{
  "num_hidden_layers": 14,
  "n_experts": 48,
  "experts_per_token": 3,
  "normalize_top_k": false,
  "routed_scale": 1.15,
  "lr_router": 0.00043,
  "norm": "rmsnorm",
  "optimizer": "adamw",
  "beta2": 0.99,
  "max_seq_len": 1024
}
Below are experts of layer 4 (counted from 0) of a mixture-of-experts language model. Rows are named router (the router's row for the expert), gate (a neuron's input weights, with its number), up (a neuron's input weights, with its number) and show model dimensions 0-191. Each number is 500 + 50 x the weight over its row's rms, rounded and kept within 0 to 999. Numbers have three digits each.
Before each expert's rows: a language model's description of what the expert responds to. This comes from a sample of Wikipedia text that the model never trained on.

# expert 12
What it handles: Scheduled bouts and accented letters. The verb face in mixed martial arts fight announcements, word pieces in foreign names with accented letters, and final digits of birth years.
router:585467523454527444508542567448550422523446580488506526553462575570492565500466469498466581441557524588448541534463636451534627582516512504527534457481559535501574516466495500467431524491469549518562526447486561471494448461512479538535397561513570604522503454443546481547545471479498585444506519504465446551511500504488453444516550495584422476510499474468462381438428492444494474423453598511472545456513451515538464453507440475482559392512492406449439556536557571508431485596520431545579485586531463587538537473449550490531534458470478564462463417455568573444556476498415557471
gate0:478541517536510465502527470622568490563451407577484466562511536417494577536484445557509461574542523531578455420508428560546586511489474441535489518522541557557462493442604394416490460458449496491437484568469525544462510565462556545494583501563551463486648569546509548503422530526560614509481571494460414511520509476487636497542524478454535400532435463478505532451507456527518528548540502435523500530486534521480536485507455514472403429532461461497439523516410500533439568453537528531566502424497462477468489403570556494413430545563514488444505493613468591529481532469527441453
up0:557487461500457467499433451568556506458559476496547368562468577508454515474521469415453579554416544506604558492562527576352569434421481456473489485470490514423521427545539434493458538420540449454547527471436527528468571498473438579473519454516538515509561591458529611364499514575533489459429545456467433457543515523479464540526422520439507566512476447452508476566598494513469515596505505480464435476492533511517532498478553468414543485433488512407419626554566513572489466491504517484468523483538521412451493502485489532415465465562499551493515505526445551537575452558455538425
gate1:470456585500501538501482442644498560523497530523408498484497435505509565543442425592576438489539398557504506458430483501447568427417610453486556407493420522517478541489510511472495567455529534529444519514559457567573508501571448502579528643539555464579499400433506443516503502546464531487576574501500529531480452430460553481516462456541595503439529529524448498523487459566423549472462480487515517442487463489455400455506529586448378570485510486542475512434501516489580535402529486511483492505527566473497480502568499547462464528513603524472432621541484439537456517461589446544
up1:491512448513438503512510550420487571516505470387493517407552526540457504491535511535526524400525469501460505529492423516545474530525476466509500531511447462547595573444510464557431502436470501467468451523459470519515492562419592510444482519534501375495496417642451457509421434505501560447561460487491550499585469570562535581578415460525497518614468526463494491465407490615515525439554502501503495493546555513513475517516591494530526527453427481507561414609544481464430443432603450473455580560455541544488438454391489520580585480435554486519555554610465526510517543490411495483
gate2:427435422450490526529480399527499464507513391389469473486507545591552509466530557464476479532527491491466479440495446520447503455542386428522465423447607448479528427466501566492438460408543463503406527515524444456424461483466505453463467448501492550510500521471560433478484552560534505433501470482680572433509459517566461429543481506509484545501443452481544521496432508501505500502506562462445522482569591473467603434484607533550542537544486634581428499440466502487551530476503541519503504641547434499498422487487527509488587495452531481441542484572532466608463496429552513455
up2:342446514452521506501512424473430525463558417497581533474511553498474390506469458503508448566505560595542560493509502567589459468510446511583506528467569377490443510524501487576473554477404527537394486504530515505521497490471577450432483421606455523534490476505519469519548605539576423433540488392479535565575461489535493461507508433508463489480455582403478563447449487546477563459566601489478543448601530507466503497531567483531555562480510521552466508428497482459450599481460507498504579532528427559495501566396610455447509472524490471474444527481549448506433511437437514509
gate3:483430543472468484496529484433519640479472436402573463480532481434428464499481515499438593506541557534445536512484459514575497467508494596510519448558488548506445527526495501503502475378483486441493465435444504493456508455569506482492561500371468517530546472595499447515465469459531457504527463616492505494566447511520461487614540514526491505473422527532517440477409445583537493468471465377480582564565542377474559548564492491445457584456480594540506546457410474507541583565394433410485472489543444479450551481435510424584411480496505550587477520530493512559488424440480451519
up3:455500528553518573481432519446473565513570554550539564451537545486450578470465500481556457531499528536526510460464479541503482494617500486564501502608490520448428481429406521520461498407424487592533579433494458658553449501505489516462466401532476534419421456459570508517397490509493459515523398521604541400512574518518427483482491483553518415508474467571476538503435418534435482455523455575432535498468490422483427526498522463520517564429490491511468489498552482510442517469542510396495520643481504606488532563515444518457459521528553403450491409434588522478454491564463481504
gate4:502458462501433538542489507431465519472477501520515529449560545569396571539457452553310380451401546558468441480430497463523566470421493553448414510478507576529485487497561510400488468477508473487606460571472469560478496536493596503514450444494532512493432518533510443582543405638536581542504479529424540462386524519538537526462466467509499400508552596563469451468480495486479502517562500463492527459474473525562579513476521612474465508552491444591521561492483493531424524561485419484525486529512488526572485522583484463529501479495545530574417398477535474465576465487487424468
up4:520566573548451431527504506475562449466566577488552465454510452515501538477483517391536498505587447517534592486499489560551466526561435499537546545479577515514474437469592455482494556394522538461479501378570492464398441451564481519584616594497494508434520409550590485565476520422551486460550530527415520521549415541543466484509575481455463488532503451506506519570447401533446574508577511554516546607431534445502476433554491449463483516460495474528524468513518476445543618473503618508524472569430523560406468433498562546545477446500426472451510512504532550530470571500498403457
gate5:485494432533478477535605544495493475502583528548447580464462500389493588606513618532521526519466505515571494454555538526456527489537511416452517536455450503447509531472526497495538435429595517518400522494500496581580416429421475444535422520506567535540507525567434499516571422515508548534473536501367511512598450460446519505419547406513508419507440443513494471488517525505474495495398511568466484566516556512493465662468434494490474532465488448462495536554494459511511440385536422538468498552478507490540559454436516534507469472480576481595590508548413503440512427458402472549
up5:429518556555404485546514500441505614425501551394376567531519506559523529438515485472566568453432550474498519542431520530463477463516587530490451524484494545433570495483487572576506405539448529475456521557490438543565468469509542537536514525545476533519524431492536411591377541518556456487496544517437552500483473544444478533528504572524455440539474552519532576480488555593531494511478557504485440574539541551489472499438514548450517616527573549579486535374445507530558565490566455508579564436561497558571514562491460471548479528584531485552562640565526482549532478507525596486
gate6:474553530507572594489442539551410488494490561581480505529588448533583442545511566452538509468482485458503397469534495452500499510547480486546518456491445528543563510456505610516491554473445414553514572457487481486489482421458499436441530395527416476538523506443423529392546488538500463506433458566538523590463415573515470474505506537567470573539578423480575510506559519471464478410480413434475357428458553459448508503503503490540412513492540480509566472448461497520535469527509438529540395533468508385456521554519562561530537569444513431431500556426527476629553430551553547498
up6:568587460505450432522523525458515484475504426560518439527493564565440482428545464459511429509486530486422583481498502504412466468410487532370575540520513527556533523483584483494467503507568472536539533440624518496531511649509523420583399514574494535494423527502572552455518444505472475526589515491464548500426601429635443442503514497461492474485504544491456505561492426365484488593496539469442530489512528393528481483503458412470565539502457536520550395512492544529462490527500496492474562451435451491450471567498577428399525516438495466479562394515476454431460469535514494491
gate7:361408570460434443507465500457413517469447532479528558487469488521481461470441593490516505500436489499546466447573465555471494529483524499530533489544431469455524416416491485542486512463494528569482498550579555434401488504540542449452524474534389521533499482534495514545596517598493532526533529477450566476483542414488543596535439554456468591513553610573447450607501550477554548487473499477593545528477493484519492491481461473436525472528550477381477531391525431379514556612523479476422558511623453508499525443514521549495545455640432539465492549461513504528474521479496427570
up7:521421478468513561453455400583474531492468497442456495488491545485551428566535470544557533464480427455391492403525431515453532535499456463498458494549544510576449511445493499465585576572458547499510441572461446478504489546388536509439437486556490444520451515437521366605367520470524478513468488586521490464464470537478540605403443459589518479516460478553443452430524497520503569480548605538473516483452594482439495463502578469505492454598476564511602467567560545464444538554550485483556550502384568558435531547485497556481539562499462503561520532521534500542472468571473478411
gate8:405492477541486514521476516540523509534468476554503597539533436528520412452464473534465519421442412475533443484456542525403547547579499509464516444506532589524524535502379539495517473620418550562570489572487565501572464560418611533431420479532492526524503552529434524522487465506557677429503592546498554512508458465488498546427479472503492421475469503485583526416469467490506543445491528525516478348406500518491479584454543440635579484529559424427538525510518574535480438510526450411523487478545509577438520559487462448498496412524442474489518554528490513494529516504466485532
up8:459591592562510429561508484445476476510491609510499466421517495472550480568514550515411529486435470451567530566578520481631516435527502449583562593467490566417592575456458497506591587401435597492511524485417518527514575512511441517503570489541490552503476444469550551459469539531454457544497483558501475597424449444517491585448473586543572577443501493487496444560570530560438538587515399512496490420485465458467520444473388482463495503496500482513518497415442406543496499612530456510507513458477478422457476533526449515498461430450497582558527518478486604499494520492543506488
gate9:445470521561490509430534548479439528460534584455535416495556517427440494533467450342516470572519448485571515543476469504451401521462470467556558564516574499551580418534528420506578504511500486481431556499562478466469497494509586508420507382462442483465542487512502513423528505548416527487470485474523479500460462560503568475500476568572470483401504450461505475516540464434547499592386517467567489494479444426512436501549456453390481450418434534478465444416420425409532488486518446418429519590596489467508474375518497488446461428616461454516533493551524474538479491515495465545
up9:483542376441609530485482531491502506505427500530573474450486448506521500512472489473483424516528490474466431429440494422464479446559461444407407472473538588482501529552608544537449513490542492471537507413532496510520425480390433423434405485509506499558487541486530526462465551474538465471463489430473420549536402511563529477523571429418550507560479477465439438483403560466598472556515474555397515540570447532477538504438554555591511457500543530480467457578512563467465486543535504501595387524479497526481469574503467620481422466437487520420446504515539496456410497481595601532
gate10:485472522550476514523536465526530507600506520505520533549498377559462501505448429567484486505512479470477466446451442551547491519572558516509588379409476431533516521501457449536486556511505502470525469526414477512463412497571620477453550419519467486575520477469513595500456594545514596512513519444486491580472449503535606473535535415552458476485508512406519462444406569531516600404461508434577526461472451574471636541566523550558561536541502446527485524489465538425415457508569498469477428554527562465504491512475516587481483459542414625525540466412551501481480452476561562571
up10:411424559412562480429473555517454505472500437535496497468441505534610525410525504360530473552500395439483549482517455467476416512444445536524431482592420425476498462436484521500540499497487566480420481535479480426532597534349491561482522466483511573462462511455474449438544430447532543548512517511510545492532500573470437521511447492493454508507518525504504583519496479520617411531460439571559522528495450436489426478422506455533462484412474538473447457569428482487543600431440445506501562562584448451547502475523497427503460508584471418451510550526537377412516468538466466515
gate11:504478542517442484531509567508527455605518486441557565572488452504496473582537482511460557491521540482579476558556555513441494485549487502477471470494452358456511549419521559518513542459448389495547559499436557454414520457541507512597611432475520499486500512502549511453467578539506678434487501438524532503507518546391543446525538485523563584479572425489522507424554567539442498438487450537418538461476615503484562510512508495563407466526519389524538536484440463484585576468560568494483477446505428588437486484523502499531454457435419479505505536383504455465477475562588510456
up11:452507515506549545474497446541530506444447429521423528487453539524583468424566489580585570474477521512455557505571504548488494522511460485429474446472465439524498470533489483517457419582403425536529385572511442454536550492375471468489357528520534394466571588466532463432482430570590483474516539475540472567468421432462528517491475557528521428512496623552550522547518437560435468441480475511537454586496521542506476459449516584547514544544435540445433480463520457538478482496510393585523504372494490464497540603540475462493527531508496531473551470491556400440407570477512547476
gate12:456611482466527541477505560517564457511578543420455492517460534473502459541513536535482471522481559511497425507352539501498477444474576476467516491527531376534500411504469479533523432453570487477541461509478512571643613525425433451478510585440588520536473486405423489444541572490471544498467599462440499442457451500457512509468512459589549550556533533431413498539524497536543495505548440485512485472586603506471428484510462478471427586492497620419443507480453489550520490566588467502492463488514459427570475601418448625485518516503481536521546563498506548508511501391509520562
up12:516533464536524526473522512509456513476453540446500501539458536538456484494495491464497528463493514478538541494527525516591460612528603508446511475414458556461608508545558484526452488429554555543474544486622487535478533490564467462556519415548595453521474538551472455480426489524503568444491521446492506458509516542434518445519491535465521634453560502499513419588451511567411446443449377587452494454473449627500434578506465524478517506534530476517512621625432508593463504483402526621639498450492561409506523504480532550569526482473542517436466510430517588468512501506577509454
gate13:407559425504447485567403552529435424533491495466501524485522497438453492527496503452533504485476569434576498563541543551455368463390393490513483538527467493483432459573524522486520491526510518510462565493515417456490497506440551460426511539508481475448541542412468552474418549489478418552439518498532539493528501500510508382446488552515423491443566499454503528473585450435520444425463465404441451520448460467496411566600530467463458561499460543508459528503480486464518418520386505493536445475642469509505548510608559512468536482500499386520424408458571520503468596547431439588
up13:547432571573488513480498560498478561420639478588470475497404453456494502506513528492534542458469497562452512489475427575484523544515548447455441605518525486528537446514578405444471547441492520422508517539491455629559521507446499557574424480543535499546470500558517489542481513425482496466594545592488512637492595518441488497400520472463478486516525469506426474472563583553489425403536501541525496574498598580587538446524543485450510543439471484410446510485539540576420542393507494568420516462484486515499488487481421476499536623574539457486480438552423507522465489554478497526
gate14:469508501468486435506444549542403497579445502407556420443591506364506577509448539574468544442501510421504467482513531558495588498460555490591558475486521599515605507636615493434542437436512522522527534478484561452436480432485518468451506457479510523543565544473499501508496589387508456519529470524459511557529494444454562618474434524428495556593491563530477552514410518453510535541493522588440440512466470441482503531497545436471512488474469501438484518497602472522462452529527449502529532448531538518486584546396584565536492512473475432500519522492390469601507504542525574421
up14:583486519550492487449444437475431527461610472511558399525470483461458469500514511483439488511537483437499468475489456551674493531416466461592483533432500557491449559502513401471493455477424510485456544561555489535430582592618550545498496519533510494562582500472524467451541512362405510476509519452433510546485534521545529544461431473506484484503429468503487474455420533453503461470457479601498513597431455454480632565536452427438481498467555487474490504592457565598510546463421493459474576409494451522566492426493525502545571586533403430496487482506456507494563487494462493439
gate15:484467528515527481464512469456503480540499462525569427489549510464526600505552516524457518423530539399577514455523464528521408524445462433499423520460551545482540544465581507481576547492601460495620478461462499423546518591547388447504495419433448500489468516441497549443603567557470477442455496564481423507570532526488511610444529474599487553535468400521490426458458446456457465535429511465552474476507537563562499531605615526415491530665532494525491450522505391504504468455488474541464458484531508501403492492468488436434366488496459507429460534489452487530505444532503461456
up15:518583514469521529480436475439378535518499506513514416525424542482495547479440451481510523505569550536601559506528461470622495566453587536481510669485512499534510483577577398356448518456518467477503502489461460443478494527507511441484485491431513494559508485457454456506531407546505480514467543565475491518551493478533577479478526508550390563558479593533521515527497410511509464508485518493520632491462457529424496596627565463450478507520477519414550589570528515525471457547411497486491486515441575483582502498479557472432418499622488515446498403472529533542610467527481524503
gate16:560466517464515388479490528478538537494509393355537446547493481506417536453542493449567627479455516423467546440502421541526456479571493543541461550479519510467471562473520575501486448504390480530367524504503470505502482472504485436449494486464400422541458576433479470584469459419446461490546545472478551496461532418561582538503544436437506526414525597478538558436384485616410483504494509408466523461454461503590475529521484551480513547504401462457508476446486480488566433493482520489510453477479548498480527493418555507498511542446533409568430396537488533605501529547472536537
up16:440542445518473496576450519581463408564506579394448585572479536582515558455491442549528573478507509466535444518593564466515509521548409512483483498474425525471595485535544553529572517609585506430523506519483553449486502532440464465454489458508482443570591536493483491573522536480489557488508547590466504531543527563548481637544459546493483547630517484489507507475522547474610483519501548502521580464503480496470481441547553454399569479552525457574489502488527516515513483566492536508398507534664424485584509370440491506517506419495557502466402521502474559501471496487400511532
gate17:448448490491507563405424459483569502541557509380477548499463506573502524520452424475587540529513517488486489505477514521409470430471448510558504608527584472558422427439498397474440429505518511592501560527582549507546475592444500486465554534495485503440442476454564534531416477477514409495556521391473593384530487524541492424539460479423550426497479565458472452532398481532511458515442414438527499381507539481534485526510503498583478608462492461533405552508518534543490486499511487485611544530403464470432510462470483486513523493402543397511486476476532493592529492496484599462
up17:488546408543483512394444486445470497521523553371571530509477557491513598535552498579553461482443493453523476459480484493482505503494576467528473593561547515418564467439542495467478408478453493530522549570491533474545436501506560516534461477514495493507395515630422554385563520508432488585461482480482418454481536468532504494448452494447608432531638431495490578496437500481533380535542460450556472474501521512506513563503515567472476485407482438461465516488517466496450371590453544548480558524575548495481544467533533427434543456589556536489544459370504510492579532474458533490
gate18:565472443520497543485494485460516496561512601536528484556445406472524513497529522406545515583520542459570474485551621535406512578502595593520491551515548473484540622469428509429543516457436477635430547482481533487533479422528486509529471493552417585496509558452500504483574491491438587473463421520515480481480604500443497473543498471482414470459561581482478562457547597459518565536473430542474439453637504516521501512498504394513508446516532565423557538484426521491555564588535428467460494501557481412594488525554503476560495554524477490473478549375553491543548496549529519551
up18:505564321593422492550453456523502504495487568523552456462498523482436483447498447550466499516464513464567444432571562514399464534572451504424425600519559507427552511500442384479480509525508558512508566495375560562502502556501466503527499454513362500479502529526526435453444451522448557571515447518445499463577523523492520459440447515549345489443532511482514601455539594448537594489503493524463519507467547510595489514555517549558506529506426496396533466498585456498489407470555493470516521399604534510528570459557474485539578501518492463486509475461518523544480484556470541556
gate19:529411572606468533605518512455581472486477492533565523510469467590413476457519497501421562446499582594411513583566444520444460564464439530544387513470584437438515613446550524475492505592494464547494423495514504506486454470481541461517463413514524594452535512509494515520534531519461594503526584583544533523586493509443575488558473463440477458440559430517463542448526471486403511478478448535561488503534560461522443453571527419445421548470551502468470493381455561492511472536420522461476492505588421519544525487548402501482482433499532406431454558501572541542471573523482523511
up19:535441570513451448554609559509677460450398468393573592420465552482449549533500439470488539409519469562521449470506528515465514471529509400410503532495535561434452500495491520496535563515544528468557485523404501484475506402564400539539506471485453562365525456491487402594495459570467542493470477540482521604518549484430524505463530542472470480427500495529470470425550555520497497595514513549472527454482496523489449463560459555510554424460547469527529489445504541527533517506495526603469504555559518572507492540539460512543406484472459445516393507522517569515507426515584433392
gate20:571540563483463464430472457461508522414556586466566496548486559451572546494521602500491590390488463513522555567484496492506526494440505558515533492511508442396526479497486477404436562433450554548562494502444471408603567455473464418459530471491537489556553587529446530567471521596474546509464461517469505489564606549490553502478471391523461470537560528410523526457499495507512513498374481369552495425449563562591484444463473470529545486537508458462505564518419521523490493418544491598498580432523458503471549555512514459541546477497534520398507506585546565427466536574417437476
up20:567490454514543441554464489488487471572436531528471466541448455541481555567494510475507414529540499525590495480484571524488500475483615478520533505522482578533509516421487521521564535400495474518433539507451524483500449559465511458541587517507416581482578487532415568390503534443533473444445450525532459373484422515437434528447450606537499466613544473468526425525551427447505422569551487523475505580541440533474436515494486469514478447485488549557507554493567483512582507626469572565492490516545549367510515418469504505353424412533491566487469433522489543548478511432403494452
gate21:445562409566461607497520409392458460496542561443452465511589491429500504560447546435526414549503448532511451520511550533488486470454452413475622552591517632461523524576477507572510456487516501499551546473424489502534499523509499573506540480467535539607513484464493503405513576476462456434520546526510401496501469597499546491462542528524500529497495406340480515550563523532483548518457398505519558531477479518487571506608523406503462488548533455595542424517528479496459390533446512461486444487503435476434556460534445525482542454591515509486488505519500642513443525529467524463
up21:520541532520404375528467447498493573464471457444527500518501519526521461500484535520586554479593522593512555462516498543543465440490604547529562662497480565489540451451504542481579480459469574542440476476540551499430551541584413465495581473538463481483459491469516477449583445583431426524511515570474409541462500530547457491493475425528453574544508516570568528533496455393566605548517504467499463509555449531508468484479569500504477403411400527456538484492484467576567521580456566517372577500458517486459413512475565442503463579481493507403473492463562442502484563532535493559
gate22:405544607520465506526520516505616547543487495525493548534592535505457502429546561561444524428455508531561487539590491565409443574501507555553569501518496486517469595523512457488582473412418457439555568449525485495534532468469488488454562490530447497570406450396446520490473566464429625502557504466535571474449516522446546548486482432478459441422470472484523476533452451592463509520363428479544492417388526486520470503590465494535482535505467478438547481418544524508543501369565547467501490445454513540542548590611436509525494470543484488482496551538506451519591459522557449529
up22:604486554437494479449512439542604484564492496600470500586399506538541444502496514534491502504484506538507600451541536475365493516417521533490390412480468536574501535544536461534493457516519460514527503509586483536517486456524427512524507500594453515508565504450500558465567451501525430499503549534426531464534553470404416514480492508427428495469498499546454480582587526381448433369474513448605531509496487564542498465478413439434477492557447604449485539539424466535546499378518537542517495581564426487506608526549497553409440485465511522411538504483526416506486503503565500483
gate23:475490481516488499579446521503589561441515609415496535537567541504533522460439477534517422459445535497497479486496445520479528486408467536517436547466528491494496519463488397556525375363525461473589462418472529424423454431403519468556577456515503451498476620466439467466441504440489520538447456423468518397550461518415565598493449435458457473456568466475557529598550444520540527580525496523499518509366436578490502521531516509515544572509480534512514644515464452442499463583493493551441486390551538503509450550427468466528543464488534520523501472565451536566566509488511510542
up23:535461574438475578570552505415508482509466601511549382510509563523601527505571485494514508554549562476496525524547432466536468609516498490472478572503511518523491427519539559453428615536513566532490598500481505417469608426552448429506497519477479513484654518429405555498571506470382482460602508482513559520537607575510538533539434533547512580517528501434521432577464468492455483491459532573502436468528495486526510513442420530491531393444447524502515493554567480504514554557553507565494448541403507508432496445458481534538414502475505592578487504487429558444544486509514475436
gate24:541495510614460456522470450529581578557442480482601597495478417529460478463499430576482508445533488451551537505446493644495463515487521571557547437510435434595489554487488549473570508536450510507490461509558484465470481439565479587464577469514552444477581493584573496563423600532544622489494504444463498535476487587521511512522489450486567555513522517448541494540384448490518517421482486496549497444553488507534512473549539435541536609619409474483539531518493461577610461439507511509487526554557541568527485370515462463553486523518556416459463403499448500483557521556462496545
up24:605458510450527394544506501461490448482516591442578451428530486507507482449436540450522592464477466458474503577578465463541481496528526572513516492533490495417543555525398510474470577511550567458443530443531434521562556545506433560436492569436529428500454464459518563423500455527475501541461467572498526456476569543443504454399462490451477526539582415455469464436472456426452477521480555419505465525448550562494549448415493532483536610520603494497484523440452519432487487472342481541546518354503473390496468512539598482454513475536511434482558451521487507433578456500432515427
gate25:533475389580452576499601566511497511511483650563451514440538516504413513433476460471543350543544555509444484583503466486494486508604482479537512547523511478609451448552518439539537489482518518522541467504589553605492444435474429444579496406502473489486498476475499530492517506618408481448447523464573469507440561514535479571460446525548455521578555512468471437506491427534472498427495444550436444515507487493445512499501417552487479466497539492622545455552531482519475538479499469470394480565480436418549522497546508546523442409524572614487520573431524550557546546566512546522
up25:489524473520459497524565523460493584526412496553488552451462494549553512524576527534550503461539601534465498576476515482469431508542450463591475511539476468588532499527486452472527442459469509586435532495541453519431463323482475507579516460553591466554475575519535534510475431532435437555558498600544561512459532502583509462487481512492526467489546465532569471440427387445430543444562474466461339498553508516509562450459590555483521500477480485596557486557520546523521515602493593513504552516450583405423505507465567400477550520475597488475570390513501468462518481429474492490
gate26:542510528545508440561405524431422488507531594422529510509539502540446450491540472481445520477484513513551585543532525521547406502517559504537461501447478528610462579501530438489506641507431533513535456481510555464434547470526395654535579520490539468467555517485576495574555586437426433479495518394414422549531525520579487545515448402399564534557528439461462555504451425479490508500394467468526547556446503523586467569506487515452461535486479556518583521487493527484548434536505533470481498446524438450482538489429541572598554459486488408593457467536580490488482536467450462472
up26:567492520519599497561477515397401503504580525450581479433530581540522515537418473516532459441505517493526521514474471479601522495449573497463498583454431520530568486516504457499524526493479494508493463475467551503441472519505379543503440398484555435469617461526599570453510511443456416527551525464505459506444580469518429501499426444526450498567459482518494482649545375490518471523576585553460444566478457475509544587516429494514446520519551523570490545536505549512505458373484461513538462486481549519496516543435578547541506515464575490565483432557450471452540520384464523350
gate27:508489621488510453511532539493503526522447428519594539490533493449491534524543540399605482571516563526542513388436506501456532568547500481507440495571479451494440496564522459467558453553505486612483431475544592508450550369621619511454485499534442436530545601456569489494590538516544530500566546537469556552568481524482605513450480546485466534581404458574523498527500459508564530456523506484575526533517464461522518512521501529432405521538519508490513473520474471479514548404466526525549507511461460468496493525527521353561574445559522532520541550467445429506592477418580405436
up27:468576346539431520474436581503485527497521474489406504491520482418456512525452595619476449491555393427508549511479542509479410527511466484456476501574516575513550442395376445494489531523513558576606549552542487604603447547478575632553537505511501497465428491601540515586440523542460513502513509493494461452502500533538511519482516471473518501554507470517471539419471417454564508552470455424470425473459537530489544433519571550523472561439493464468511501451527416566505469491560549458488504481483583461506530467511459505556467532487387423492482480479624483506503538562526496605
gate28:568469513521579414507439422460517504512547549447464457501440494494528421601489431424482530561480563573512512469493480457517434448486503506500499430540436566595446501513506456502516524551502486532592513481513565548530399511593498550546474528450499565533478490514560567435626454459525387486536526602483502500515471516549506569485539477529584506464515476535466483512531431482545529441508522520520478486551453448414594552536461466480510493502636599519469507591602494540477511498493486410519540483578473357535584492468500433468554469576518535701485560476524541451468487504453540479
up28:535513597552470434494459464500420559469533582486494423490494437544542549450506423459492470506504534493493479473416494549526549480548490432541422451548529502532480517518474504425528545524461416497530504485455524508600439561527605470537510563509594459415528470550452464545506389459522558457486521642579526593612399538532505436475593423500572469547521473491494559548424486490440524472513486494543540484541487438448544590570457560523380553443524513495499474500465564455506489540515403453505556494443471601491463530518564500559455497522527538682489475548530497556424465512536432495
gate29:435478424487489403457415513532464565492539537540386523439497482391495515446488594608427457443519580526428445458451611472528477533500488484562493514528435535462510393493578473421553500466517535479503469514561505508526520434567528571516482432491419508459467564588437465536524492463550505579489520495481475448530448540518596541459437531432491511502509558402524506522426461503573529561494352477533568426518515583477497497424470528496362534453514517501481511523577459496399543571560522405543560528600508462556442546565457436528538529522442509509474473459461549536524529428482510507
up29:501428444532527562539513477467567443460544487475462404515412486484513509537476540506455399523507447483535468577454567594455512539499492554546531472521504464432489438496518511544555493472417508446583509586529480565461528518446485524493484514434525453551436435615539538477488536437565538412570537490536314595499549507502457445467538561452487431511553503509467511454528526453540441574524511487427495424465455621507514428518431394528470504461542510458440427526517464437456559409465507489519445462509528421380582497516469566486493500433442497488490476607492508521488521431388415431
gate30:469451469444515522530430403536523409524431523431569368509463446404506457472530524506578457555561445489570448543488486598502494416451521469520473430498539611524520564483540464553473474512477481462429529527500475465454472597532593541526525529581569557551499485469496479549510563489510492485468452548436510475552558494494503517505513555509448567425493470459534499489504434537526459524496550481575547545506576516455601583476480397465439478567576542535500561591570411543506540419484486463566527418506487497472491464506553424484474468571560393520518555637385397495476579478444495508
up30:460440449493472568527469472587539463559433587433600481510506467493531495559563530502497436578590585487581531477466532487448559456441495458479525447562506543495574560477502407540635478340515503479410541534574497391460478514480499483545468505476552524466397495498546473576513502518519548498440415559470503511537542517468496458457488544510383553407389560476552447560536538464513469545426503533490510474485491438424467493471478476484442501598525523555545593525509493466497590492489486412566407496494527492457546471459535427488528586584543471502515462530415504488571497598489574459
gate31:542473490547514441537456440458508493451529496470574435457520442481443493541453501675557511475428374402462515534490422485458492525591433496485513514486426426593494531494504506472516486495545539499488429528400446593458465474404513477428467458510514446425443485583522482686489509535486528492540496476483527598505472516469606484586497427476462552494475593562515466430495486602522552456452564400436518444492487501545492532487578557500515509511456485506480440504489432465551527530488586471512499449476557519524462528533410503515513545403557528457552422453516541598483498524598519549
up31:538469537514497596572488486516499575496483503489454477517535536597565437453463518509547458503442431602523479449531459488483590476436520515533464489452570478455546440533538460563448536559500434509568456481550493450477459500518531515527473530550557418541500448486477487489548445454525570541500446463524415434502492355513480616420501574477594488468520472476502534538634449471524491522588478553466436439548517540507515515473486500421474497446476518463501582392498532498483398492543413572518558527483489502380525589526521588526548350587538449568603551585456431424509495499448491506
gate32:467593571546461572427467442478422535484590485582435563494457508589460488541467435500524506542490491420516495403484500529413423455467415577577470492486456452476566506499555522490496474443427399580461489445515499543512507538508461497476539444515491514469582481480510542391416550658470477606565496503594560478458456498403539526568434558504552451504596495500452508451503453454443495567491579437535501435475536425565509505503584452528490452504421472493479527475397469555616457565552455467482481514496510437522382479488474422450512567498449487445483560444505526525454488523511529504
up32:509422468425551502464494565494492483452367431507415410449505481545578520459488629572503554526450470484475478470525393488542503526453439582482575608519461497532506518514439499506490541472507457477393463507593530484545505465476576489539495491517463508461386459549508451565539473414486517555535510504517506472517506439503407464543508462363495553468459586512412519538533490513511476414472463436553504435499511496479573512526455501564544577480520548495504491517493459514530493436498466528615485425428474541544399556482657530474499589462454441516527483472501400562509394413470527571
gate33:498435529554563393528488580421503505436574468376501454520509439491515463556540486456520557500615498584526506528504475538598522542606626467534507619475460481462470510501459550508541524443514509500451460497479467556507524424550532540468437466480532471473520552452463421539507523506526450493414448478489514516530390640462580505541562495519500532443529556492533550470391568597516530437473490533481521496524493409478400465519579510424518450464424475548531489524457474519541502527588519456481528470472443403455460450388553556602451545520553483615512447457537493533546529445546521452
up33:537553489494546499415524569533550560523468551581480456476551489444482548435468488552439501477468496523404447371563484569428513437518536478510532516515478458579495534558545453413459407378498467583541458402493485503594489592508530518495458506435423510501405505445565452503453477506492549469589423490474512468443554455503455515533503535489381398445495457521503566578457398498496496486445468471532485418476446373451507518425503491539501503483449593408492471460490555407445444498525405432498510533417500570476500550559494511466415524468488518382545537570532495478458468505565496521
gate34:451625417523434492616504516471533510502486572573393543467623491582576483488587505511529549503477521547561477480523533515522544533508550571501442540502476463461511490505496516406480502569546571594550483551482542451479516438461362483524454451606560528522567500511463603455473550452468556553526487429485441505438441442377605536535493519491512468541480553483577446533524433539488529441530475425446489483468513456544531531499434516480465400486471530446536455500525458571471546569539537508465533528469606577628507470493455493534537484542459489438410464524438540439486500519446530393
up34:416524536490535559485511554437443480548512419529470508473495487502437484524523441503486456472471420477619498553449566535541519499472446504486476528453432553501463491496483522495519458524415539502540477509611397546533401571604522543532430430480485473462482495516571612457479485499508611494498486449497520556541446575406439484565472451534625512464473457450605461485508515592508544420503421512414459393524382367495501546465496398538447431528400418468425417471472533537466528543546446444543484508514520468508540501529450448562473507514522515387476454587486513452475522457492472511
gate35:489481517477492539615517545556383553490491555529520505487491610523502504544601460613452507548482535500445547588513441425491427503506447500549533416504514472405530561531454410486466434499635530495603507498439455508513521483461480574519539489561506474464506601484490576367529532529509528508538507509478500549458584504510530468410466473503450514511588405539452587552556470452492519527518505539577542570362455557503424520502511455457514566486476557451537535591482478478445429546471452558589524474528555530550539465545543493394494476531529630513484475542433489529554400504492510499
up35:515466514434479450495441430488431528460489476553561535596477489437492527497505515541457564524496585508469549525503470490560467414485579557452508460472548551446640521533449479483524454487591422506483458521592522493453547439527408618521503516439516453396514565555485532351505545485573404447547452510470422549590523416445480423555495515503524530440508560494529509554544523451512474592602503521482546552438468588503431491514494541580462530436480494564498448429468465567566384599440474545482528423545599451495461464517515442521497478489553553566512500509487457483476468526463554428